From a checkpoint of a small mixture-of-experts model trained on Wikipedia.
Size: 12 layers, width 448, vocabulary 36089.
Experts: 2 picks a token, a softmax router.
Training: a variant of Muon for the experts, 1044M tokens, 7966 steps.
Below are experts of layer 5 (counted from 0) of a mixture-of-experts language model. Rows are named router (the router's row for the expert) and show model dimensions 224-335. Each number is 500 + 40 x the weight over its row's rms, rounded and kept within 0 to 999. Numbers have three digits each.
After each expert's rows: a language model's description of what the expert responds to. This comes from a sample of Wikipedia text that the model never trained on.

# expert 10
router:490512472527503475507555546472449453485595487411495483474449550506539465497492500542535434538579516553504544494544515484483514456483533487498528438498484510490490566552577580499519540451477435454543455540555550485464566452440562566494534530476586510427501546535443489472485449533522464439451482550473497510506468492488601461477444502492
It responds to: Pipe separators between table cells, especially in header rows and stat tables, plus semicolons, dashes and colons in structured lists.

# expert 8
router:545556474508567450597561561523534515432562488488568535496454556478530464514521474534527494480540567481466532510473575465489587478531518499504505458393502519539432476532538530577460466473468503454560428535593514505468530475414495518444532554476485541458504513534509462514480479506504444476522505528557478510512457456534539481544470444476
It responds to: Articles and possessives opening a noun phrase, such as the, a, an, The, his, its, and first after a determiner.

# expert 12
router:515574436485553412503536521524470462458492453458478571451447552554498480488508478504529479542543495487517508478482498485480543508555495517482573494469464501550434507556517518473535429437399431466559472514559488555468590513493539493440559511507533500463517526539427453552538480493574538550513459510544547499546526545532515518552475461435
It responds to: Nationality, country and political adjectives or names plus million and 000, such as African, European, United, Liberal, military.

# expert 4
router:514575454478522483519531516542463520520483456463536513425442478476530403525475445547528462493514533527482558553439516419510485555533489498490541429438459537466485494526478474483555511427506461493530517510553497500480570480510512536491497533593478470492541491544464404529520463569527450488490481534527451498538536547473513481539474466488
It responds to: Month names in dates, mostly after on, in, since or a day number, such as born on July 3, 10 February 2021.

# expert 7
router:540515508448535468530597508523503481476506534475578589508470503493533480510547503518525404539555518520452497539469547427474492500501544492539538460493458576536476548518515568506519506470481525471493489554519471473448514490480533549457522503554543459469509497530528457544530503476474509506504458450602487567446495501547511519488454506459
It responds to: Sports competition words in results text and tables, such as Cup, Championship, round, tournament, medalist, first time, Team.

# expert 28
router:546499478514583514548525541530498470431495513485559597455474534544489502528468547530543445569548535472443532543529535460499537472570494524546578426499508511548456511551573517516542485430484505514517456527579471508391610485516487497421542584517512481466523509599452456527488450498583521541514441476521470491535486534521537500514483484467
It responds to: Year numbers like 2020 or 1998 in lists and parentheses, plus political terms like States, Assembly, General, Welsh, in election articles.

# expert 30
router:488510460497501487504526512524501440476525471479532477441502524495543464442471512595476457523525522559532528478512479486554521517480490499473512422459442541539533561498508530471521479512475440454509539534543498479450555484509554566437546547535473473488589550535513434535497506556539495527524515532586466582509451514537519543604486442501
It responds to: Prepositions and commas linking places, such as in, of, near, north, and commas in addresses, plus coordinate minute and second marks.

# expert 27
router:577532457476471526464538477536431483451564525423464530407487490555505464429481532575540488452501479506478504464572536451468541515552563456480557519438438560543466531492514494524524500416500506510524434481523509493426501513489558539444525544596483501463530563534481485591489536529561450473484509445508418595523493543484526523544477533507
It responds to: Middle word pieces inside foreign surnames and place names after an initial capital, such as Khe-le-ifi, Ro-el-ofsen, Oh-t-ani.

# expert 22
router:534538459503538470525511505465438484511534467418572505457382511476545457493506467546525491574579586550456515500491519433503542549533509476557537457498462526507494514498549539533488480450422489521514510449540533487492556443466468510432528485538478563471481548500463462543537503502582469510507502484553487512532496497523509465506512492473
It responds to: First names and place or institution words in names, such as John, George, William, University, Museum, Mount, and at before cemeteries.

# expert 14
router:528526498540524423530570496509421507467556455487502565483520495490555464480472482512513484532494589572432490503447536538531492524524522459522521458443440561465511541518540559510564488504448448463572451479486505513505492503518528502507558528574528516416501556454404526495473448478473493489538478523535486550479492471490498505540465495434
It responds to: Line breaks ending table rows, headings or list items, plus opening brackets and quote marks before titles, dates or years.

# expert 11
router:550543503487548465516521525538402457490566420494567509484515523455552485488528443569538432531551595572501489547455549467549556523497538473490520467489495530524500527541534529460519480474470423442588408524520477503512506477450568520483506530539553533494546502562474518521514472515521451442550473506559460458534490515467503570530506476443
It responds to: Commas ending a phrase or list item, including in numbers like 1,072, plus by, from, through and via, e.g. passed by the Senate.

# expert 6
router:486512486523489455492525489497477429523488488476520497464481504523481481433513511522511478529521492534506515558445568458563522526537528573500587462489452520505503482565547527505511493507460459437508409509456441538501468460459520476475533540539494541449517560530480478462494525493524442470543457517495447523524526528521534586544430488469
It responds to: Table-row opening pipes after line breaks, closing parentheses and brackets, and list dashes, as in Team tables, (IUCN 3.1), replaced.

# expert 25
router:535522467506523474558570490550497540521533455503529523450455572460504449512477457538509444533551489550516589507464548422478560539522468508506512407463493530531489482527531481505428480460495506478575508487554572539493478552505402545537549516492541510433493564453481455517519518494508461474537546482556460488506401518553496510518484491480
It responds to: Single capitals and short uppercase or odd word-piece fragments inside acronyms and foreign names, such as G-b-éléto, F-SN, IN-IS.

# expert 0
router:512514429486506500489430521515431462498560488496488598474494517501561487456500499515543504508507531538494599566498492545537513531516560496552531545472465509547512522468551539516475440523462470499499446472523451529480586525486550493482568544534472540489573532521478506641543491539505492512489461507500467547568487516497560542524483443478
It responds to: First letter or syllable of capitalized names and titles, often non-English, in rosters and lists, such as U(go), A(rellano), Nil(abati).

# expert 19
router:549485458486497484548532549520482464484496501503545545464488554467511466483508558549515474438574511485441489533510574418449547538486494504601517448480439571566526479506516545479495475442475483476521503476512480500520531455468527516471614525590469525503544499521487528585493428468499445423538475491534489536538524517562510464506475512516
It responds to: Sports roster and stats-table words like GP, DF, MF, USA, ITA, played, starting, and census words like female, children, %.

# expert 15
router:485504448486576418532482502537433460503530475537477467425461496485527447536532531543510478494473510490432500536488548481448550474464567469477460485474448533514506521569501474555527432485436507525505472528508512494519545498417513515477551507521523559466491512517496470549534442458515491454497496424480515540507440511491528529537481482488
It responds to: Periods ending sentences or following initials and abbreviations, also colons, closing quotes and decimal points in coordinates, as in A., IRA., 37.791.

# expert 3
router:456563526446532427601509477584472449500548461478500476471453535537511497506528505446527425530509493532402530458454555522548530477529505507480520456435454536560492535576509459460565486433457458504525415494564499573463521444472523541446553576525580550475518546597512425492468482500482470465522485502521480547529469498471561531516472432471
It responds to: Hyphens inside compounds and list-item dashes at line start, plus slashes, backslashes and plus signs, as in bottom-up, Petro-SIM, .pl/.

# expert 9
router:565578479466495464581545538606447461506472442470515549497452509454495454451452458568540436502568484559446512550501585468495555427540541523539546487501483580506547483532533565528498436436472492467535458549552494515519499520501491505508547566559520535449499530554376486485502470518494489533536481459513510552548508537511511539577468484494
It responds to: Verbs and nouns about releasing, publishing and building works, such as released, signed, album, film, book, mostly after the or a subject.

# expert 31
router:522538486528528513544518465516477484450524505508517527477435475529488472482456475473509514550587512531412539577474495445477496426504494574509560451524432519567508457546529495467504502452503480488480441486542392462501539497474561508474539528496500530521557521545441463542420531600537466442427466492482478513529390494489501551558485471429
It responds to: Field labels in infoboxes and table headers, usually before a colon, such as Genre, Directed by, Coordinates, Genus, Born, Released.

# expert 5
router:474504430465618425517507514497419494483537408543554465465474561431566422491460509545557503517533500516518607541530535476550559452490550492535504447381457518553471515507501543512545475429488535534551476489581488531505490481456573490511513520533532560492530547545491461505525539505544462537551496505518472587500526563519518507516524464477
It responds to: Table pipes and semicolons between numbers in sports and election tables, plus clause-opening words like which, who, that, where, when.

# expert 20
router:489567422511543515510534547550548443499570491455464585435490478581534429452478515543549470510590494532443491492425560476436530452477598551542514500483441506518477497579498540495492476429437428475518469503551539521504549525479487534501557511520520464460504483529447522564503502497546470468459470449512501458484514533496532540506491501460
It responds to: Suffixes finishing a word, such as -ly, -fully, -able, -ous, -ization, -ored, plus object pronouns him, them and adjectives like good.

# expert 13
router:524521442499507467467576552546474511471520512477547549528511553513490503436489484560526413536486484483411545501464526445475552479519473497504570445432489540548497574560571531470504516455497457502602450490498500480515553483476510550491539494537545553529502516541475483563524489508568488472529459541520436490534480527492586549602494446516
It responds to: Standalone number tokens in tables, scores, statistics, coordinates and dates, such as 6–3, 46, 27, 0.

# expert 2
router:542510488539598426499492537527507476452555472527515557516448449484508460443490501554536468555502524505445492517491560521522511547485482524481558440445489468537486451510557487526538467505470491480580495544516451497553571496453551506493466508557527542466515481586434457465457533518479505503462490530549529512521501513510500483514476469465
It responds to: Short inner word pieces and endings inside rare names and foreign words, plus digits inside table cells, e.g. En-os, Al-o-ïs, sol-en-oid.

# expert 17
router:483526504501507444517503504502460495530489388509594608501429530473544477483475449548534434538545497521461571478465493442465550491507512496484549449456480533546503576505501547463522425494487444501522442473536464547542492487473544500472489483546535513464533486532431471558528492522485428483498512455524510485506447520525481562485467527505
It responds to: First pieces of split words, often capitals or consonant clusters in technical or medical text, e.g. b-ilayer, m-ultiple, prosecut-ed, LaTeX mathbb.

# expert 1
router:499521427497524421530517530555439510471531475452514573491497560474499448466483481493532454517567540551433502533410557455551534486463576563512498478454459512466511612548551461494553447477493409488521475501516452572538470502489499546540568545534518505452497484581424461520442475531521480499507513469526483524548517507527521555578458472461
It responds to: Prepositions, auxiliaries and linking words inside running prose sentences, such as to, with, as, have, including, not, be.

# expert 29
router:515469486517510480557465518562465474500514463485495620466482543456494507440530547503515522494518563540413580487520502508546527490509568496525525529519496524550476520547551513521532465491453459504532476501473462497535562455523554497493550460573521547477586557540484489431524494467539479490465417550490467566481486524470513478569426490417
It responds to: Opening pieces of names and words after the, of or and, e.g. St, Col, V-annes, Ber, plus inner pieces like st-on-emason.

# expert 18
router:535531389523520464533514564479452472464563478397510570477436495535484490445425489514572462534588518525461521480520540500466513520487558540529537528477434498588486520518494568440463476429465523494528489470543467485502591453488490559468513514522497526467516533515427545587526487523521468506470502465551507521586496494496578516552432507490
It responds to: Final word pieces of personal and place names, such as -ette, -ra, -to, -ima, -ville, -ford, and whole first names.

# expert 23
router:457509450468529473527487457535405518435586444497567537467527511486529469467481543522550430543525570507438527508483589454562569541511533466499501440477507554485460550497536498529485455512504488503537452497544471529523490474452498512462551498608509496451463575568449455530476442559506449508542495497530468568528488506573546553553476477507
It responds to: Forms of be, such as was, is, were, been, usually after a subject pronoun, plus = and == heading markers and blank table cells.

# expert 26
router:522602446478537449544537489543435431465509424474555564407480519509524496481511452508476481509620513513479555469445512457459506460587541510579617436463458565527523533554457535556550438479463461433500491476542523511499552498500549549490605493553517529509557511558426499514507520548529479495552456437520497500515451573560561514502461459486
It responds to: Everyday common nouns closing a noun phrase before of or punctuation, e.g. people, area, children, war, fishing, plus single digits.

# expert 16
router:550482460495558376561541523531450480473568459427524536469511509463559425493504540546539404516519534573530546503444528483497558496496543513502409509489502556480474558583570441508553443406441426433501540529524463511475510483496493513508547540491539536451493597508461468532492476527511416472528431522516485487528544536541578556480449530470
It responds to: Conjunctions and the connector of joining phrases, such as and, or, but, &, than, and of in the rest of, society of.

# expert 21
router:459530463547543457517532500519491508527577478509535602487427544519548431477490440547521489478496507518444539495444555426485493435523538531461501463428482482539451514522455506461548512444485470481565462512545442506444498509441565545491542566468545493470539502550507465557518430490538499473495508510554478486505505457500531553548472434459
It responds to: Articles and determiners starting noun phrases in running prose, such as the, a, this, some, many, other, one.

# expert 24
router:524498433523605519522508493573408441429489460476560582540455511502535512501513496537538502571500508575454495516486513495531508541467547483495481397503491544526526539584494463468473516490504488497536436506523481487470547441420519569494472520526505542507559564492469463528485444476545493442537519532525484547516448524555470545549484446490
It responds to: Line breaks, section header equals signs and colons in infobox and list layouts, such as ==, Preceded, Binomial, Venue:.